{
  "num_hidden_layers": 15,
  "hidden_size": 192,
  "n_experts": 64,
  "experts_per_token": 6,
  "d_expert": 32,
  "d_shared_expert": 0,
  "hidden_act": "swiglu",
  "moe_layers": [2, 3, 4, 5, 6, 7, 8, 9, 10, 11, 12, 13, 14],
  "router_score": "softmax",
  "normalize_top_k": true,
  "routed_scale": 1.0,
  "balance_loss": 0.00789,
  "balance_bias": false,
  "router_z_loss": 0.001,
  "init_std_router": 0.0197,
  "lr_router": 0.000387,
  "vocab_size": 16384,
  "norm": "rmsnorm",
  "norm_eps": 1e-06,
  "tie_word_embeddings": false,
  "optimizer": "muon_variant",
  "learning_rate": 0.0163,
  "beta1": 0.95,
  "batch_tokens": [65536, 131072, 196608],
  "max_seq_len": 256,
  "train_tokens": 490000000,
  "max_steps": 3799,
  "dataset": "wikipedia_en"
}
Below are experts of layer 4 (counted from 0) of a mixture-of-experts language model. Rows are named router (the router's row for the expert), gate (a neuron's input weights, with its number), up (a neuron's input weights, with its number) and show model dimensions 0-95. Each number is 500 + 25 x the weight over its row's rms, rounded and kept within 0 to 999. Numbers have three digits each.
Before each expert's rows: "gets" lists some tokens that make up at least twice as much of what it gets as of all text; "mostly gets" lists some tokens that are sent to it at least half of the time. This comes from a sample of Wikipedia text that the model never trained on. Tokens count by the router's weight.

# expert 41
gets: "0", "1", "4", "2", "6", "5"
mostly gets: "000", "00", "18", " million", "17", " km"
router:514471509476504509516475501476502473491472497511495489504461466472474541491466494477491518535528490533508522461462486462515491486498472471514526464476550496512466481495484505513490524469529468498503482490510516522517491490469481487483464504477483486528508481476474505526471526479478473500
gate0:542455495483495526443489515524518539508508494526508536485448441428487519467489495469521515502526525467484498492491510508486481524484512499503508476526532517484501528518476537540540520488495488445508483526522507515495437476481512495480502456475530489516491453499513552505501522468528510515
up0:510489459512477526506485476493496483494509513495535505528481509509490515525540511458533475497460504538489472499518517515470509516494449462510519497530544483480498483492550501536481516511474484460459467482483510511468473498476484538509519512501530516518507430460562486485493518481493513503

# expert 59
gets: "-", "7", "5", "\"", "6", "3"
mostly gets: " century", " round", " months", " minutes", " summer", " days"
router:529493537464510477509471507481523461471475470497503482516474471470469521478492472477475528522532481515535533466475501475525456486526478469509529485466535507518488483484475522535495516463542493520511467469510523529528479482490475481473470514475472469538525486491472479493484530484465467528
gate0:508510516498495511502470501511476469475484529490518459497525491502512481465496467472475533481520465508532498501523523468516535543545502493481512504526462518509521507506520452510513578468476521512457457492505507527539496569496455530560503497483467525486486508501505462494456512511495487516
up0:511507516484483484475491528469525487493496515503430507470478490493485501506507468521459489571531498552492485497537500494545526514502515459518468511447552549524477504514525495509468528534474478505507507501516478558480530546503502534490554519513484508495485510513526538506504512515497481526

# expert 28
gets: "-", "201", "197", " F", "9", ")"
mostly gets: "197", " Released", " Av", "During", "191", " joined"
router:541481520472515488518474531465543482480488464515524469527473478482475538479475489470484521528525482525527531467468495468514477486526477479497528489488539520526477480478479522521495521474527479517526474469541520520524486476488476492486475528478486475528522469476487470482479524466492482532
gate0:497486487499517506524503516456496445441515511508514513516516464499498522463467488464517481548520508533520493470497498484507476547483462474538537509506514502509486506477471502523496452475487506501484478456527491503490495467497493478510481507498499514511515506535493472471479507499484511510
up0:520521529493492503517527491498538465503479528506481520489516504487491496510501473468479536516508489474532549441480503495469483485523528540459509498539479498508495469482487485533493522491488475522506486499530468495484482459435561537512523512489508434483509479511508497483477523493488493492

# expert 47
gets: ",", " (", "'s", " |\n", "–", ")"
mostly gets: " Bar", " Bur", " th", " own", " int", " Out"
router:518481532474522486522468535478534453479476482526511466517481479471489524472468486468484534521524479522534507469483473470517471480517471462523524487481543512516474484483477527526485517486510474514522482480529525526533481466476483480476450516479482457520521475480480474479480536469482475518
gate0:531512494510514507495434513495517500500517505497504490484482478512506490504455453509544534494506510500453489505502523498530471497506490486505495487477528453502488466461473535504496492472529505494492506501494505498535498420434530510539487484476467474525496485500511503474497518494453503496
up0:457500505463502491493540492499489514455461542496518508518487510457496479505493499503484495521514504492516509473526505431502500500526513529530501564532513526496474492498529466526509535515495501522533475529504447505458520518528479487498517526486540534508459535496497523481481478495546526523

# expert 10
gets: " the", " The", " his", "The", " a", "="
mostly gets: " His", " un", "=", " his", "The", "American"
router:528495541463524463521482546479540459459474483523507477528468467475487535483484485472483520521524478516513528471461475489510489473518470485515501477483513520524488463487475520523464499475529473517524485457532527514520491473471479473475463529465473477522523476478486461478479522481486462539
gate0:499460543496533493503482513495485513480475504487489494525505518455488490487460485504473501518543465495478478514496490500508497462522497483540483503521447495525462516500487500464489430481527474504545514547520510514522475500456490487469473541492515504526454485501452489523485506472499497520
up0:530482487501534485512495528494479515501477514542456508484520481551480488496453495530523488518502507497488474461503500515475456512511518496522528540551457483516528457474480554508480465473529510495520505537490484478510489541520472499435496498470554505525478474540447476471491503494533514479

# expert 63
gets: ".", "-", ".\n\n", "\n", " |\n", "|"
mostly gets: ".\n\n", "\n\n", ".\n", " |\n\n", "==\n\n", ")."
router:519489507434528455502472523458515474486480491552517473532476486497502548470483481491466520518519498512505532464496499490517487496538470484507525493455501526530484454475470557533463506505528477509513482461509549503533470490461478494482496517491469478540497474506466490488465525470485472505
gate0:495486485481482493542489532468534496512505482508437485503533559449528524507501463515488493493520516553481482491533515526471450494533493471506522521491464521487502483492477521535478489496507488544524490462504563487477497483446489484496488492525494481522515487497504464473500504492504529511
up0:482464488498490478483518498511492522500468576503522510471465506506480497469497540484509525521446460488494541515488521464509540515464515528535505488480522516490458523508495459483494545497494475542500482514498476563509483542513501493458507525510506472504502489482521495518488477488489481525

# expert 55
gets: ".", "–", " a", " he", ")", " it"
mostly gets: " we", " sc", " wrote", " consisting", " repl", " den"
router:528483512476534482517476548473517477471468471531511467535475466474483528476468475469474527530519476519516519471474477475524476467532462473522537478479519535530465479479477527518477511464523478530510471480532518515524471468475482486490490513488481478528533467473471493483488525476469466513
gate0:462517532503517495546533482501508512453509508520510469498500502486498515513462520474479471452463483456497523512501474495508497518499523507514496478474549517546502493499483537516469513517462481507504523491519500485463517483500501483525495522460527468525490500443459507451478470507497485531
up0:534492497498518490455476518517493480508499456470523500500472485522496504453547462453492530538582527552468491485511516516492490495509456497509482493509440497518472524483517477549511476508547489512495484509512505537470487480491522479493517438527477516490511478510507468517510528482492521514

# expert 62
gets: " to", " in", " of", " by", " with", " for"
mostly gets: " with", " by", " between", " including", " after", " before"
router:515471534472507436530444523480496484478491469519539477527484468482486534487470484478495503527528465509523522463479491485518482477521480495524523473447516524548476462461482507502498523494530470520521463481509524523531506483475450464489497531477481473516497467466458482479480522484479467538
gate0:483510525493503503554499488470479493517508476523544490512521505465494476495492462512502473531508493499554487452489466503486498479516524514500517521474523526513502511533540498517532536526521486492462487524475541546499495500470475502541534501500466506488482481471515523500485491409543457501
up0:495464501505469505576458457507454543481499498533518466496510487490518467492512516525506509467496460499470526509499574539476526485507475515499482467496503530455496500493488504544489478497523525484515525523497504515528474481457497465510505506525494530510450530508492488567517536489509443483

# expert 61
gets: ".", ".\n\n", " |\n", " \"", ")\n", " was"
mostly gets: "\".", "\".\n\n", " ===\n", ".\n\n", "|---|---|---|---|---|\n", ").\n\n"
router:536500517472520464525471528462528492492497475521503469534476485456480526480479476468482522533528457517522535461489484468528488477520470464517535483483526504532481487493480527541493524481525487524518492477517522512514488461463476483457478518466470476516514484479483467477471529488474469527
gate0:520518489519497495461511527489536493464481473495475509492514499510505523528499491502508516511502472529545491490496533463498470517531523540486493484535526525494489491518482484503490529514506489530448537468516508542546523493469497475497503518511486454475537479527514486469499488479531437504
up0:513468479480491501497493540495494485513487497534531462495555524503467508509515513469509455509457533491514498489515486461494512507476475456501487472449470496536489532490496465470509480480545520515515471484527454515453558501516486522486495509533513471507440475506490466479529524489512496473

# expert 33
gets: " |", ",", " the", ";", "|", "."
mostly gets: ");", ";", "\")", ").\n", ".;", "})"
router:518473523466518476514466523490524491479473471516492483524475474481484525470472485488474544520528479522528513470473482461539472481530470465519521477467539525516476491482483540537479519488533490523533472465528534533518502463464482482460477528486474486513527467476500498490473528491480473521
gate0:489475496489522458497491500514512491465516456526431528486501496526529492518482497508513473475511530542525547482480529486473478487521505488473481478531511532486467411496477482499452432454497510519506514466537472508503553507458469509484493475499519500533499491495531489504499496526467506500
up0:458444504526526494500505492452512485516510486455450488520488500530489495529483487522511492490508471486539513517526523539491497488488503482501470483535538485470503482541515493540485500483535514496538541512545490520488546515470495490465512438485481494505474474484543526483492487522478514493

# expert 9
gets: "0", "2", "1", "3", "4", "|"
mostly gets: ".C", ".m", "84", "253", "63", "°N"
router:530507527461523482517454529480523467480478479530516477512474467489469517477457472470489517515514478518514536475465488483511469461519470464521518475477533518528471490492460526540477517473527479518539479478528524530533486487478470474472469515460474468530521474478482486468470509483496474521
gate0:500519510514532469502449508503504512496482510508509525541497475479549461523500531489510534505507461498553482541508494476530504461496480498489506495545515506455485478473515508470470504529529485520455509502488488522562484473476464474498497509473485461499479522476527490499535492440460486467
up0:511525517505490491517454506486531517540482493513481506506483476520498534508503508508505466476491499463532491544514498497512541487508487506485481499466512513507561513532491497535507478494461478522481563508475489500489507510469521492477502535457536497492525521477524441511508531475507456515

# expert 58
gets: " a", " an", " is", " was", ":", " \""
mostly gets: " When", " Summer", " island", " Label", " late", " Genre"
router:537500511463522478520476554479524479478482476524535474534475474477485544468475481462471523525530479519520513487475488469532488461521493480520539482493535516527472491489482518526473513476544467522527480492529525523526479464494475474473481513479498481525512474468475472473480539464472467542
gate0:526521505491554471507486528518491498485499500474485517516500471520462536524464491513528570538527474489493479479497513505546477467494480497495546508517518482471537502530452482502467452466510471513459528499511503509540554475470463480494506522509463472531490508477489476497509502470511495522
up0:498526492477489473470497521510492513504522528505515511511502484514463522546486495527517546523514481497466462508481502460501489498488504532513546511524511470494530523572490497491445516463500481517500497497488483494498503537483474491462450552543464476513486512533511455466522497521465492542

# expert 6
gets: " the", " The", "The", "–", "%", "'s"
mostly gets: " such", "The", " Preceded", " These", " The", " Won"
router:533489524467526486525487542476528473458479474502524483504474466465479527463465489485466545520533477515525519473466485494520475476532461481522517464473525508540495486487478516525477524478520478527533465482541530521535493473486465480483465507474476475516522476488490474488485521478488481537
gate0:478522524503505516480491464535492529472496483497463517478462480460509541548512452506503530481503544462459514520468493490493500533508554532487514484495531509546528467515446499489486507453547525516499466495495476505497516541444499491500474530460499457485533511512518475524453491453491509516
up0:520494534456493514527508544525507474499475510499504494513506490486472487467503525524442540527469510555529506463510479476489516464487473519477500520468508455532497512481534498498532491485471455567492509487504509458461495457537469514484512495531477488546449505521529500478542500483485522489

# expert 5
gets: " and", " the", " to", " a", " The", " that"
mostly gets: " but", " which", " and", " where", " while", " However"
router:525527545477528473514484514480508468479481474512495481512474490462479541491469493467488514521520493503495520493478444484544484478513482477523519485463506542524485439484487529535495518452498459498524485497536533526524464457477466482454477505493491504516510466474459483471478519472484450551
gate0:485577539526547511545538473523462491493482506463499556513477510477494491525485506491500479454497538495480509518519484489490497461514456501501484486540506532486474522521462526513453512467479507501505529541477541561518465482456535468481483481504532515543501490507481478477523499498477521482
up0:482454503505461498513487524506468486483500486526510500479533493517552491510499494509485533544487476533496503492461511541480505546510537502483539475552537495509515486478510496511509531525506468492507499492493462485482510494515509543530503560480496506467510475518531525523483437486510465530

# expert 27
gets: " the", "-", "==", "|", " (", "==="
mostly gets: "==", "===", "====", " Washington", " Boston", " He"
router:516481543470521485521470532478520491460492477532509464531464483501476535468469477477465518531521480515525528487489471468526492493513469472516519475490527526530469474496469524519470510476511485536535490472525512519532488470478477477472468531480470473519515467473468453476476530480463465516
gate0:521456446454499448481446485492481503497520502505479497476459528459498495555496522470504519509539536501514498490490499521517484473517516509501524498527556532547496462495497509542439476506530486507474495493489511453522491514507489531536537470520488495528503511513480502546496506462480446451
up0:523530551533504549525530512518517468498473491495522500478501469504479492479507486498503492528475465517510509469510497484536514506496495498518494482472462445470518545488497463437530509488478515527522482499496500537488532486498521492434426497510492449414525476493493503482490480527528538510

# expert 0
gets: " in", " \"", "\"", " of", ")", " by"
mostly gets: " head", " President", " president", " This", " Mount", " Street"
router:538496521475533481524476523485519488475486467515513468523488477477462522477473485473482516520532481522527520477465490484533486479508475470514521478482524513517478469486479539527485510468539480534511479480533520512523489472477473487471479520474469478537527479475479466476476526479476483526
gate0:541475512497522472506526475495520449482494497457515540501476488500502563528517485498496514514521472499527515464492451498489479480515521559542512482497508482502487512490494490465498519551535498463483484508465518517556519511498504483506534482472503497493489506531513501507520545484451531500
up0:496511488505537513485505517482482515491521528485514555507507473536493508507500471487462489450516477520488474524501484533496502434506536502466525486522531496518498552507527494482503508544488488480486524491484527477475535512540464477508516478489500435520495483501542494511514533502474519460